{"d_shared_expert": 64, "router_score": "sigmoid", "normalize_top_k": true, "balance_loss": 0.000127, "router_bias": true, "optimizer": "muon", "grad_clip": 2.0}
Below are experts of layer 6 (counted from 0) of a mixture-of-experts language model. Rows are named router (the router's row for the expert), down (a neuron's output weights, with its number) and show model dimensions 0-159. Each number is 500 + 50 x the weight over its row's rms, rounded and kept within 0 to 999. Numbers have three digits each.
After each expert's rows: a language model's description of what the expert responds to. This comes from a sample of Wikipedia text that the model never trained on.

# expert 21
router:560445500514521490527527457497538407467545502617514553463488446479457403585517431394542469493459459513553510554530560488483518539431516563543439514457469543530535536514524540483496596420603360491503422476501463450539506453473423450432587496559567512469549488513493536524537450514553553498431535503548496521484565582467482554539521476491489542528467539536598509532520477512480506513411610559416581449521571450395498482495541452518483507504442483402573524527513482479593545498562530
down0:561482523478620537536519526474523520522437570447444504561432608470420404469550472459509466523554522471530471562524543516479458520525473487578477538479427492530533482442495489468472513570571560590501490502523568518589492493392497547489460479538501490488614612443463496554503574543374502498459604391482554442460437524491454486469465470490606540411439482583525441506510527507549496489547520472500489552519473529545506556481565622563513517566499495550487471591398511557543384575524533
down1:433421567435579512631506450476602464523417593573432504472545507489571579530491538566540436513516455577558494529443568479536478429471513495470413523518656511464456484542470445604543526506467522533501398541427559510558531437495523536435597453470466481514487495498553523388543527428440506473468556536388555476547547583400537586575446511470477556506467526587526465504550503520670461509423563458430491545578547544430482517514528455525445487548513541484520497473501498568391586515516613
down2:511516578463466574499495573477416468458481541467396542576568504543494507537450513360461482557519569521566429480533491438557580456511456563500520535491634433543499565551512482565418602503518423547563453481541499537461460546467450465524467438547547463478476537507533459514455580524506525525464475506519514522527530487528404500523595534580469374496528556451529604420457418467442534486440477526424523432476446405421536446513507492496438512463503543430561483512572532510572495507449513
down3:453581413537427462474458462488531463457455491431435554572497491516481500448587464591511512488530475540453554540535518403418511435407503509453438504501539577431438467466503498448635546600571521448484546540526539518496501546473499465520472561511480574448391525478502592498528516488473506438476471536460558464515517548482506432444599619526534526516508516365427549538493490378438381542505463512530504446533481499564493450560524470481488430458527497568517471473410519462549487513499564
down4:448509461473538539452501454511522483505524501572472453452521552510469487529515524556548525437539670509567406524573424452506485534610438515367589442449409475484503499405478546471508514528429482518440512488538490475389553467486436443490530503473463396510562547498528485493469481485510542527488555470488547549506563499507525521465471563464588508581525564488559502514538605436504488446519474448566506487515497370422451585477397493466515477425608474552466556531526540477511534541405482
down5:507522529476497564502547472513463561482404425490575596549391454576417508421375545389470484433458496530566427472485531534453431507546411589440581505515526569486487457513508491505442571493490514444461529472417558499488575537420530548453537439470448467502458699528491507495436489432437481440578454400518600427465476495504490455463517454569596477459470483498549498486453482548509556509507479506510447522536557497516468530549564473448493516518598507558472567462467566555419575512420555
down6:494497525454475441488472508526494528544499544456508463442421525486463465393496459596410462506434576604567463504519514452454490545506580534515516395441490501495576381514503548462619505509498522416520605458522488485564513565539450480506500522410488536496615503519557515510490463504548470622480441533495472519549520530571540485448531558436611468467487521482516416450554450545464595480546489562540516626486528426505544437542379529460459435494564504511525490484548444513579366559525477
down7:546545481538516431483406455536440420448436423477575500526468508476501549564492490469465580587590435503501525539488465506455554443526393534463518482473504515452571524488523529568464495522514513540403505474514368458548531415506523580513532447549451494552463435576536608543519629599518453498553529475558478568501529477468608605495461569462622477453556547564504512494500439537567509450526498484447484527498467530564510493424480559592534537460513493492534373518497561456503512571428568
down8:496448418430467516496513512531434515431479571582516474532536537433533486509383524528588457454479471447490529468537523624444503497520521478472521494508584543520415476428493474512515549423499575405554588460547533423619535510474502468543528503547583463545552418484533427501487427503461514523568430378543556537504517480503504483530522456505403580496336516478457521520481493567539544485455393427512545558450558485451480572483501507459515438464532502480543488497520528474483554490482492
down9:573519542508427529452450521417567432474517576478421442538539485448439395552360465422509569508461518535477597535466412551503555533573512447479502399504430585505513559541447576507523557537574539482499486511504528499542504497518374505551577596533451464518562487457510472496443439576570425520380482549531521571578491480440519555526389448430528486439408373496566574556513476401543509489513465452470483484443500427476395475476516556521542498507535457481406472558496481438489479538534504
down10:536418410443492526536424576538489514444499451564551432495518513537551535494509488514537519550522412507470511521536551539409461570458425483486569457505632491447425467529504526541555524492566593516471485505377527551560599482463376506465444497469601403490522606489477585487544484492415495437566510423462496496505514469548543521419490463502568487480483482492564458502513552517611463543415419469570625523422504486535548510496559554555492529591500518571523511464431487442448521474583510
down11:519576456548493553473517556592451494553556476493581493479580560499464502508515512426480518519515512556478462504487538543424516533521492418435439555541484549513458450403545369487414530499549492466462533526487556516570525445486490553596526497509543535442518546445486515487504509509499488505507489453540470475491556490566450557388540427414513547580512516490572511557508407513487553433581436533473503460581553557553498614456507526527500519508485483531508502463516479513496531518485467
down12:522456500563493417526485624606495577470484519530545397449393525519521505482421476461533544499445503545528498383478441504537539496505578620499501489503569525373508591499553505459490493485535508547506490388451490559487514564461439439518465438528497502545504582543457607502481434515506516478550480391640479513555538494491495468514549447518493524580486463487550514545495495512687517512394490476494436444482509546534474620483519501391550470516514650485500516479441550529485544428590463
It responds to: Line breaks and headings. Line breaks after sentences, list items or table rows, plus == section heading markers and sentence-final periods.

# expert 46
router:565479543461610516507521434513505441538548460613497561392513404456540441479504525464511448508491441526554499594464561476418528481516512562516491578494401501493571539426528465411566583435594392464513417486582492511572477449435487473402571504559573575504466408490537515498491410521504530505467573577535562525569593535496546510556512462486507559490440521550567521521494482519494510485466595558483626522573526440432472532502535453520484591512412562395546523536476474493526507508520469
down0:453560538479585579458509476380511523526498498537478497431607486516429408489635555515464535476489534393546465544527486472442498450471545502513404431576479495527487414557547591519490484484478489507479463557453453575560456492445449520418553466476509436412497538469508477465556544553344524548511527498540456489521474527548508538480553456457552497445459550461485507465450480574512533545496532546528549549391581445530522443494498526458479464498476541495488413472478475536563438469538475
down1:484426471501486526545388539470459455624463514547505470495520435492546590538551536428536511538501567418508577464550547531472446553447421628551512492493546524503497532501564450487479621456425564456527532539524492473510484510423500514508516478502518489487479450531476466557451531523454407472470511569457472533559574572460470501558485588507509448485407582483473432525541523583563381573539566489530533544433507407477527499392447510460442467511507472547390562505502563508436499565447494
down2:472548507494590443493501517527443541526506487501523525570519475502568513512497505389446568449501488529559637521556510462444572421445466559561526609564515509510502541558591560505537583444444465496501431441539511546479451479499474457437538479509497555462535592551430512537495468497537454519518417485693590433514520521557463487477472617461467461609393450508462491473481470536592587496386433505477481567409492470410567557497508458547488557532486551464539561415528401502651544497488463
down3:462498591593460441531462513506497483539550553431461442507480506518550425509523504415539484414486484478558610518455521461520440492519435537543460456536463533485565446457490495472498532575467632529445474468491457525417564544446466490525466463486438438473467512559442438473517444474386562487514488544446529556506356505498632558553526527454513524507488539502499515504521566501546543596515552475550526576445515507649599521430506495586552474486567433512400485535541513518437443467544554
down4:605480434511485649503404482516488454515636380519503444522492530514601501543480512478578546449456541568496537477523455527413494537529394514514452468434491500560607461457564546469435510472467487525512573525558535512485455495511463508480508579490438479552461579494517388584544438522503414458441490510422473599502465527457509508523368514494501480529516492413526554434504521412491569496504481489514453405575474565502441543530554457503494455484387563397556481510566519531511442497611470
down5:461399469453566611513506585433445457475529525458539475506525415394626500509491501471386524494417570499404535478417507495421517533574466476478526465517506398448547438491447527384436475546505487474509526500484588505496421535522522481472506452456495428532553482461472388546477476398504416512584451520457480499442495473539498396500515459490486458475527552574534492465512460566572540565595535612396578596528414463512508514515540475417476496434544564535440514575510394536470590545449441
down6:568458511488442376430575523510407459412539541536549510527459593489454590436473532471477503540428476536504384542490491494522546412561441515395510483562448425502501554589498520506536493470467484464400456501536490609498516528558501436528510403449466535536511537507392605502497510528516480489489493414511499491470575466500609461539464490612484626497577483518454540461405500454475499494465503506556452585543473496534460590465547448470610518417403421496480438495560515495510524503494527
down7:413503564457506535548429573572521459443560516521539513482424548438526523532430463451572550481494463505495579525487471582574618332567350509440563584502400581524494548644462513575563502427496448512523484502456518468535533543476544494487508554520386518588437493496486539507480463464545513466520472398542472496488386442546467488479435491522431465506405499428561458546486437538445591526492612570484480539492573504481494616472504554520495474532547550528494493472585498408515568547585470
down8:589487452410477533470506541557523519510593486506543539546483506478456535406474481435481539509526431455471509513596505494525513491489425470483525489517451515467609576436523591586522459499520539498525501535508528604419500519423515416488500520587374577445450492560492430479479525448479513524538479477456475538359474446544433629472485510497462418479502545412412490440544499486556397492485475512413464428486547427492429527443473548511513423490525539527522465528474518428536502470419546
down9:437450534533505541585464451432397482492495504522566538547359460512458503543537573489498576480568514487482499518508521522462521486454487517496589545493527527507595469463457615543439530619519562582487396567531542555441529467511543402493496378487472410484435497572487482547501426525391525534406404458538536482550518512506409419641462497508505460570560449454485581452617490500514475530466467436475372517476522502490441593453579580499450455508502560521547539439494486521518518470472460
down10:574469560534478487546492520472499507493514558598545516467493461561523527474485463540517467558537490494442473625450463482494502452520496579511472466551528488481444445461422535464469479519588499557503575498519539430533522515568557544480575521588496462504458450477533521555502539484473451484412518538413536493484547489529506389509490451461470448523531574531523492490426469527318483479504508518420561438530502470676411525442566489481435556490483456560499492539389465497496499563531519
down11:499563523563480516532562498557457466472499561530602506540542510463504480509404586547531508486531503493429429459417436559572495453481432377419504436431559541466584483459520523503546533509565489545489434591393506425577472419503491558512483429564526523584454525508508500537638475515437484579605566499511529461495423461395494484578492548459530523497538461538532377417467534522551562552509481507561485513477518500591450490557490445541585477565518503494424521435565496572413534458544467
down12:486505485526390531441549469534497485482479460391458499471563423476536425496498556481485460516444561428532513515585445515467582492451453589496547490501540510566499429528534606494507530455494419501441530473538462540413459526523502543475445436526610504495518487509520464543416512538531527528455427497506468523519465556514524516416488476447520486471428515453401527471487494548324556567543551557548465502466432511512482466546452458531418488504395494507450472544564473550552467593488485
It responds to: Line breaks and punctuation. Line breaks, sentence-final periods, section heading == marks and quotation marks that close sentences, table rows or headings.

# expert 51
router:593594495545564466545543492495556409523488337547531473481563470431555438593638425471600468520428486430500483511402500454498498576509501535521486494513505491531478408510591474500500473500540498514474403570478441433577493491456453502504584568605570558488579497473499516487530513568437479549529575516480489487487488665544549409509542472517467425469464531516459484487546555460423533444581446497487508538507475482507492496473473530461525410444431504567491529497428565502489533484425521
down0:518565517523506534544542434559450415411499565495510503577437507478546518460494511490478466460516414475535438508503545483472435519531486388403495527520568499535474540503515589491419456479542512488464470576395434419543414524471497418543500504468462575456439441448493436535474524527499529546460460586497502435551395478499557554449560552501528701505542514457447508497540517507556408458557468392438478571522488478487499531407518423435594458552476592497471454455385417512515523539492423
down1:613498408490541529558526517572561524456480468539512501530505541482430468595507583537468571509364538504511487526506452501518458528443520569460450564554455527504502526525556500473458571461428533445454482403505606446552511445534521450445487471514576560452543493463484524512569475551500462457511502547508507521542496489534429489527390546582455461499443464567473515504455507554391540530500502480475435510400527464428429426500486473614522442488550503540527573521458533473558413436419549
down2:558466531486540379434586508465452522485464484412507528496449494499476466549541396458472502456536519547378453484441576419505556462478505453541526547454479487579352424494419481524430517457504537460556497649458520506592433490393515477507498494514566517484459557508459516478434408463473445478436475517489522433462547587509491431581513501470472590521509491543507637424418551497485525464463545476486530510560551540430507480500412573399496432496546521477485507528568474469575449496388457
down3:494485509607519526471467479482538574548421530490581507517520535511476455492575391496644552539459553523471491513479535523482532464534503523498456462523399550485541465522513495528452521417498425450520498493501564548464540502484420474464434422507583517433532503475470545563443491450491545477508559500596494487482514434501531469536460437579549606535484453531486503600432489543550547466519555512501505388450500437471485657515519469406553514523493495513489498553551464451403425507488461
down4:444501555481496525450479510499520603538496492557521409481534469469516452535500577524466408488541535500536558472464463445515529560513534493478491526361462470462418543490518520510454510476504498512522474437470462487436458573558468517502412533425532434440518570496456532452521555506414434468572391438453518446422434530491494505408460531663426494427524464389435382493431521505512471545424466444522569456515471492425509572501498561417479570461613479571444523516522588468457492503508494
down5:455434477480488517475527496496447451497502434554499480430547546500458493576521436542503533575473511471490488603604549473510504538496471517481467491403503438497388502595475540594430490568452500501486467569473460447433479369515490489578451517394438577564524478509522565539532426430512555462545419419417457541464570449538451530512469463491493503568479416386474577471534557392525542603511519484481505491566574496566485444578406589474464587510448465516452543571523461394470539489640512
down6:513494553591506533463436500481490544473381552566476524484441510596514494585414599564354555467519534490509520511525574462422528527508517540502524425486504505496517561565533474477605514534473545464565458543513481494524571474498427538530516388460554426506459484491504544468566550565570422394468507501516431534420486521481533549467461500417513408528510500526483540443569525513488497581457503583460512551442551453512480476492481468419463451573434490455618470393581477526520516443461626
down7:594587485431548514572468408554520417441542502473533492515557514503507441529519520459559486516475518530489418517544481574457478471477431434503483505497513421452508524518530508508471514583454481527470570515480554468536526544651578524510496496570456504467519555519532590449438519505500489579486538419412538496530426541418625505488468459487543520459521540559517443549508489523556471440443545500507461575468482534522480451593452517521517463480556448410583419433385383473569522414492515
down8:509526560507517569592475515484450416508536442502531522499480449552485538523527433402494489550412545527505453448469428521529460506495416483497458457528473527477468514454519529531415558397459488514439476519469549581541461474466488505532518433465475500517588438444517511440418523564477449494579570509434539503553500501442401535546439508539549509572401458603443500507586532486498436556505454383481440631499486494462431490434480476464538480525504547436560485471495458445484523506489469
down9:567398560507521489609418641495479518464528532524511453516531433476478473467428525511529440468485501573485533484439411564476441462506477584460511598501551499520585518482467521467496486582527442534474458475466527466518486561515520536475487620561434556495392365429439503439547497451397457571574442421553469537503458502492479602507547465523412436413446464418472438533558536459494506531439585446434455543584503469558485395501547468552454410489489494489541544556402472504528448567520464
down10:474423415478538531600456512508422477503538453535388399555496438485553497554591523433458515521435524488418462558409519484510467492470453533500490530510536497554518426447527520489468525497560542521395501490475540457451483445431505471516516444454523499539541490458485444511465471440502523542596502571404566483524373471519399526534436507525501472456441486548500483522565513566500579476542425446432494552471560359563390492538435472590529467488444445367548507470473531553628454466542530
down11:493583492562510520544518451473563555450530480405466469477504439475487466498493386559441425456554523529529458530513532490451627578534556544479574556333504511506484588552395554435504498507574454484494518464459568513468456468558550506555419514469365420469445544549510547426496599467497581541612468493486410540448480461506604447444454523599459457448508631582490466569485484513494488475545469474518521520541369517444473491505546523479493450486479445476469539460556506543384482490424522
down12:524438482458509425410501539524573509533542518443504439504522485513466497482445459520561485589582452455474529508480519497479551591543616450493546442432517502540530370514558483435488536510576404362506482472473542499506506583541517467445527467577383479451478567542486513465481487554502482516524467489576488559474490448530407419433465514582449502509545522477454485406521511438504475541569495535578527496599418480475488463453508530441399550547597505531491456502608518539471538597494488
It responds to: Common nouns after determiners. Concrete common nouns after the, a or his, often media and organization words like book, film, album, interview, website.

# expert 38
router:529439438515572471443504500456547373502468466461479551501642495508535520556498458580521395462452554516457514528486595460404445572398492533501496435463469551537546442469436473418477530583558449550458496502565467506592480531407457513438508527528476492499453544499440487456523511591461494556393518527491536537444594503464597469514499412542441463480472489497569458422480510479405466514543550485473470407537571579527551396573609525576470525513427449469547473504538523536514432516470462
down0:473566476512482593455443511420555601510537358559523450492473548490403465502491469422470492516488480494446394526551582575477513517512472450451498510546561541495560496540506434498579501486464472446505516539425429467554516556432491531463540516447559564444587470479607465557585478527495574441484518510415531513527514566500430531470616519531609554508485578566477534545528499602587436565445532412528548517500491389527449488577467569522505491531537539545514649483448471491393553508466451
down1:426443539507474540604495519528385512560476449416546540507474512511528498534492488528480524589478479512636490523432429523544503498548578534511483454498476448421483546506530426470542608471548524520469505522489596512569440505500462518495540488528434424462536558407467472544602525443521469518376505460486508424484405503504542525532456472507543528527529572532494585522474515446498576518512435545360510390413474485564516438493513525603575444375465552563573580426473475448659495523408508
down2:468538473552408469381523439560552496569508476478543530528543463563505520530508422547474525543575521527582615434514530437466527500516469440583541415500583474430436573507546495553406483486503475428505509412504414552482499467506434519494523504462503482553448525476481516481521589487485499522521486460543463518444545538444569526507547457473490487541510466573419508570521508536520485561470432553542515494534321510463398571440510547475422449587445396428540546453578586486557618468535584
down3:496452510457520503567476509575521524513518535520519624499534374554403474453449497506423479477563565552456464541597441464423460456413476521558444495542527625504382520416417447476581515504469478509611454507513486514594542493508404520548432539427500537476539552478538514412517472476412528521571529581553459486506562567414500521505648452396478446511460480567561471578515484482438491453502532493467444467461530585426453544486506494457508506481526473502462516473557494535419471464424492
down4:506509573546505416406450475439561470501532408495591476501546494519581445507595453465565414491599483480431509545494488431541538437522537456527473507552595504497440498483477498456553525416418543467494491529440564534421580531503477415497554473519479531523409451582428480459463480465550498456490594554463552549511532467486460526504496561525516526555513556570489477546531509539527493524469553492465493477553521521501591564549587458459447483473503417578508491528481512475562551413512396
down5:590500530539511553487459483510499483493508439442588518447485540522517522588503578426566433479491481459512550464444439393394571465525495511479468459522505475464546514554457450427516416484453474437517490459524506547552461504611569445480474450482527459446540465429565505381473420561472475530691488507456482497482436435472600473478576564483572513495459549560462463580577449541541561438427515460423475461471543536495567469522540522658511560516494557576496549494548434558523494432459383
down6:466438432542418456527574457575550444559460546557482538529517467485588573498541504512468465550455459501452521426492487588498445503368561433496484567556427522538482535543460544521536496537546505561557557579523566505524586524523580437503411556525501535523511503423442497429361390450473487456460429548442498574464528522559480489445602485477495502481494542415471494512533532481567460455444495527510552489539540431446455455583548496448536531451437421501562483524489432504576562500496500
down7:457509535450582472508535574550450483531575454585423519531556488518485426468436473560473493481553434482413535556424561424517541442472568542461548484489507537434551389448528446504563588441441562518439486402615389475420588517549510559427449463542472493466472456478551474489527486560489468469401481500475490493484497502525488510493596454497484521422445524501463555462462565550444475551452537404592557517507628501430582376558492606513517594471504522491508520557489474551514493510478569
down8:480577518491578562588597444537390450506532483463498587508483542486484469513595533492518503564490572532584466472396550555439438500562415478392550504373480531516511464499497636523607460487567492447479491532532579494466528484552491450479493540534485500481476605437587513458468442471549506495496479543556526521577605567608510451469563482512452537477451436452439459483537517528596561483552496488500584481504502448500536575477580534451465560567568454454391525511442450506551455433426560
down9:467611518468509511478470463476613517512503460536438514486529426539463541437522505514482561582477533565498567443517440476485495506523424458457514485463478544403494527531519510505523351518379431423516565502487462549504489564524527495492364451533544466478475507466465403475453471530587526495556474467491527458555429541554460510489417456421663507493502504584483474447474388547565485418417479495458510466414569474478408439415500531571608503457519449527437445525416474477460434485547611
down10:527419496364536499469471476508540571546478506483489459523473538503560541469395517504470525541503494485448591459509463452528431547488455555485585523377557434490592490537478553540485516495527571579451457511569501478553557476401533483449455543516579506476440438514485462520438478463399520387528483545529605343531477519548487556535427494492500504423476440480530443529474473424464521496453367460446447558502486551489479496535510515541523475500548500436480508485511405518558542463535519
down11:412605580601475592592490571517431499454444539456489459591544420557528526459507516519513559494502497461399563449479565481493458526527548543490435449528408502399542447502476497421455498498508495423442531524571515553425461469497473516489554504495478486465509535490398455534488458443600462618518481508572481507504499489493526575472455523435515504547515492529351468521513536517466425507497579511466503478529467411584429416443568538398351567440464493433490522523459541523443497551476499
down12:428468434597486580513507541517536536508511500566552450488578456419487501457489557466522425514586592495547490454411496527442517562479548495611480506505486387474423421481546524569480506556419491528504451491459497480542456481445478490509584489449469552519512476570473479584516495546532402508413551436417555505479519487444583555480443494420547504558530520445607522513515582458529479467544503532494511450438493502400456461484416474589573479391430506445462505423492508493487474555541458
It responds to: Opening pieces of places. Opening pieces of place and proper names after of, in or a comma, such as Pal-estinian, My-anmar, San, New, and initial letters like D-resden.

# expert 19
router:501448462523490502457596423463539502507542409521549487413510454493499477510539435454533446571556431540593508540529496470538522527498520492464476489457515479470431514518471542410464489475467477430454479540571478462535577440489519499492579535548417536560469412451505589504547423514470469463420523544399524524499450571476538490517461528554551472548412530498492443375471466409387485404494481635542488585588520531471498464571608460482439542431471415540519412497532540523489501527536570
down0:494515502538536506558511471586546544514459521502466525590489512525583384466454527558534613494527534618442434483544445568583504527547486486514546513570409461558474513537458414520486529453577513558489467512502520464441508537450514622474448450463493491587440541516451554631530444429546551562525462484514424587397405439457481501492559472467585550524442479516518461560490479511473540506495574496537542506434524434478587570564581566493496496546480532615519512381512464521451486569460458
down1:461512520439485458604407533552541552532530496499500474511452582574500475476576426397538457535562505525481452603459551496517501478511467470494463478531474487491463388529529507460548476655456543460540513550548550570503583577488451620558597604529420491515501551558545488506472480395505465595506533456454503431518442512461532491491445473567548509466474429321456539467474447565602467468510567557516548429549485430473453455505482494606513487468457501500576505384444503544482504599497548
down2:451524504552475523476561566462427405470486456456469437429529492512670582518476495569509518479551489515477511492594479447452567514507470560488509526554555592531449524488486413463502418447407472483487492562523470458441499495508511530446575498542579523449582549602546527553442454515485465504455532477504580481450539477501586553496443441443576439561494464569406429437524514442554524528490468430529560505448487562546488582513520500513538499502561577553457581496538490465670561507491601
down3:541475464583521460496553552392417473507524535438482507487551453536584439482434423494399479393506527505454524582575506493447479449529397453424531501536546498441528564490435526501454496568550527544557462441551426483600553512553511528533554498388537468554564521580549516468523521522434478494550444513482521495579436529578597528456487496371544507476552464507391416478463561485435532502469481533582529509522514472462460455475428551516495402500575506509463559541511551471426541572446471
down4:469532568474499542459480497547468477523429496565558559510480522583544425539514552407490603556488544534538494517461551485487421487554480493497393536494486409518462474634495537586449431473501526453500475533457499493550531550516574535532515439581454543401596574462516497436566523467447482401516532506491475505506484456483346492431457465486626545493515421561519543521411497518563504470363480476428599494450454386546557536540529452588434476513515484513520430544502487512588490466519517
down5:507567492505521438408444478528531517498531399477547530551479556460493495374550499566519457460484561431522568513464538547418449512487422483539458518427502526532460497492464476523492486548489562492608455526560465426419494474587540490524377571494505457374599480506543495494558548458478487540524532545569473509534518510505473475443438574461535519560547439438560503602507494435538453540557486476463464535476493551498463466501511576514510606575496494472535481424423457530606506413623531
down6:521441523510518437473464577484498543534533522512498518504485440520456527407455471479490553503503480473505488503458503414403556528471450530460587509507514512499445514495445401437534606517416486539464569560458463449494390536491564480474525488514554426494488486495461446555458507451526475445476513579618494459441480472535460514528517520487412475484487491503448441546446591572408531523468478554509539427423463371514551469508458543537537594518490525536552462462519453517503436440591512
down7:501491588458429485526468490484486484513569488494541399463449560478554491565587503518538503523446525482480507385512518464566489484484543547490495564461497512585577431456494458452546422556469450526502433509473561522544509461541507571504526499535472436428455505435499436494547536433491506528472529473474467522505457529410450526512465486530487470481482486502551556443400551425440518549523522411434444561484441490623548530494479523527606449552471410420494495555491373541444477466557551
down8:498452485376489440512501554519473506541549482456516490498440461459496431414556472525386467482419534514564456480611531588495573590548483471590480493488511486431477525547564532594499415522513464428504486411462469494519398408432542544450573536564578493561451524482550406565582448371518529550490536555454425529533425567454567487583631455474413507479496491514488541457470436498461456505524525508479481505531439503459532506580567493554468451452400482532522530559448544478559522446470573
down9:522563585539543543538480457460561584538509472486562422518498391476414545498541485487524512520491607504459483476485483425596543512498500530438558440538533502521490507521519503556468498527633496533455437506516476508472564464472461541438428529439579373413526443531543464472475498451537558508593521522429527501473582483531413535567531553447479447490485490419465495457512523458535559494562505496527513536481510445453517555548478481479465458445459553444468559498474498463446500543372501
down10:447534496446570492546488550543535529514490539478464495519446495569525512486548445521505530512540533440562605502527450554489543503516454571540432504482544414455511595480448584426564491501525474634525514464386414526433469510536517509459536595518445390564559581550579486436480371555533494506510476493537466561510462457442443505485397554565492473546541464464526565496478503393530556507527544565523466534441478509528460489514533547457491482508516541466646415500436560488390558531544492
down11:581500593448537424422419508512512536516519492550545410441554486503422416403434499468508491539555582506502557407535441482527513389519504523499546480613541515516497566469515475527466326509543479555568513593503611545543609515485514507519454514504468493469502518457439485431417468444482591476581458428458375589507585455573597534446409457474559557441460519535528531503448517518610554455437515515528396464538500443520559501538463589462476505540490489453499432493417487442502504444439390
down12:477518551566576477552602479470465515508529531438517497471560539471437510520466505475600516496582483492532450526539498569553450442600494531393447607403533535544575549490457470466490408467441521470530372486510473556437527488480481501545491431568510545534551543522489493515450473501471542367473475594481589474500524526520452524467539588521482509479580435407482470440620477533512527409470481454510519549481463529428477556361506535445413498472469520503543454534437499484515502608521528
It responds to: Foreign-language word pieces. Pieces of German, Dutch, French and other non-English names and titles, especially accented letters and particles, such as für, der, des, ö.

# expert 54
router:532485443543580479566493458495529448426539452483439588467552499497541480515510452463475467532572457549478448511536532458577574472518455493528474421574473525520496377476465534437535468566499446593473522570517477510569503423497484556470490609497527454529490450514407550465599425495534523451381537556495560583535429547541621563537477432433418512477353546470609560443549463401333477441593596471537525440652560573399566407505528558568504453455512468482526478509474501437481490596562476
down0:540372461503503436455488496527423475455480544496514486452486472515519527473385539590434528554580481633526484508493529439417467475493537536510415529531498493455499505455488526499483456496480574445554624401433441531496421492484564572475563438553476492532436526492482503544506490496465433515450453489418555491455532510495411488533434608381512525536479498513580564441539521466478599502485542530517434530505490470466484485511413534547461493508510525475598460545453498481409506514468421
down1:554542516552394467523579552537535515528422531538543537528586517588518463583569489448468584412504491558437504537418534498423535499455594454529517584500475501591495465470524516579586513459532523478550500444453483589464473580474553558492503532538460458519408478539486464425479526403377476517465501498514479556419465481569488503516547585464467559481555579520455486536575498512524461361435468562520585443408519453466490456448439541481491534503545543423519475557532497551499590542518470
down2:376510454496451445478514478476612515590436438459549426432460563424516478503570501500510559527479536489536521573478386482375544509517553469500459435424400473489491465500447470496498386482536470557378521505537438425472555553499493585466492555413453503533439538515528482397479460465445492469514543463460431537523452505485461539479476561500607567456474400483526512511503493525500477537473492524479486491489456469430481520497457425489386574494500494487421576498543540533496529381501580
down3:466607525608577591611483442390532456470486491436478380433614508399564507546540440564563438433554562453574591452455516462547485626458518506578551452463479480483489483538547523508513542477459535489499429494572424511530449588529504527563554467468517518443561541512492433552453530533545590502507529484573456553458549514509425503490507406482435516518559557482558538490494585526481405496537546528518472551499496529524469472438518470424503503458544447474498525480485449501540501473551443
down4:470560501495486457506453496584431425512484572473470527534478559517570585498567565489460483596500480465554485483497440541522437415488466516543634559492539502479555583487462462532531523563477513447468462443601461519483499411491484485419534561488515589525449572483548496434435553421472490427560403474447421527568564455539549463416512517548547597511448472502431458461449459406490524523458455578452525549558546522507483470461522449485550481478523350490470549626592590544427468499503444
down5:494492511537483578583573538539477522428464512572463515563512481552464465494558432549444446573492486488547579548445500535529495559523580502587506514503434504569502462523429523506491508555428456587523453513427534551468616434474504468500410498473449536558570459511463512429582455491494529498566540567551491550506519527491420578479501465532522496472470495439500414519487545510493506541411447490513515495469569557468516527519593489573494524449545436428486460551470481565475445485530541
down6:602471595562516500530484592469558462474582522442477481563586507466590631484507523542499603425481503447539451580558406469496550478503459555506486517523534472499457491503502499460374482403500527530521544480469550484548461545512539473578555453516550537470476476571556450459491519537593522513513454495510496519537533489466467567533347450456437455507527469533475556514534449462523498581530587554465470581485503459508570514411506500474447498581388541494492389483519522420501544489533522
down7:513469539610454420577591522487457467549576478543559617497509530444537562482556459444519568519422507479497452416433507532463463532370501497541392504555541474393474455531525432476543441501569529485548520514481444458533470599512493565488507504535459591538377490514456533489646521526623512489483564616440475585440528524604523502473475582473490569501488531518592487479500411446533485465467516536498454485547445515454490488455446520515492412459507479500493519444546532466499492548589456
down8:502576493474532589483514427517551511459532463504524475533492539521534515483403427558586543471461543469500566507530547520498501519505594575538442471456507469466364534491464492432559473337509492505679546512460590502533562523549382495529462495508417474623450527497566435430485502494402534406495475455585459526553418511518494459517418458532535510600520481447508512593567528528479523454440420435533541554513466485561469543492545508465504504585544524474548499555532525470434520514511604
down9:486582523488483534482428488395462523503478479472521480539511461504565444465513544425529404517498494516493453563514513455575530548524460470500474562526551387415441512447552625569502483508512520504446615524549551544472486511519471458542613543499491498539596515561518487513479555544591525476469565441548520507450469499470557457466454452384491406466552466443477450592565545473500535481557461559412479510511518458455566512543515506581473478506488531560556454529508480452521454529507460
down10:490468517492551410607557515578504563548381525495513481469664502534507509437494530469434580535476454448566507472492551443644425526472516490623483559508612547462557550585529442574489562435588497509512530559457485504491473443436532473471480512426467463564445393507369563512519478506504507518480458503518486491466430474483575516569557541424489507510517526592553491546499510482441512515526570497513417495483520545564574454422590567579441453508554529470476508466525487545453468459457486
down11:441540570483565592430532424459467486500627489476531488542545414419605534520434440462470543511532582427501441519500450600531440511564496523521619480520515565492595527549448518452452453509442497638480475423478614517491502421494487549548530556623550460558471554466507427533548482436559505511528437524509504651530438476523577486489433487564493558496412563513480580488514619471456458541506599514531552492647474592500499495564470509490440443599447491412501527447396501466574541503471477
down12:558445469435418490585466499413548479457521473485399518505591412571535430467558488426469503520467458469441470464511447536538566477486565532522403506482434562495529473428421431484500496461591523460574583458520546584483519446485496588518550481531434555530466454515479537441582543476406557497560526506429491483426459523501496536470426492532526454410476486367511476442555466443562517479464490477542559483491522471469570469582549518508506514440510488530466491525590502551452439553553433
It responds to: Foreign-name letter pieces. Single letters and letter clusters inside non-English names in tables and lists, often with diacritics, like ñ, š, ș, Cop-enh-agen.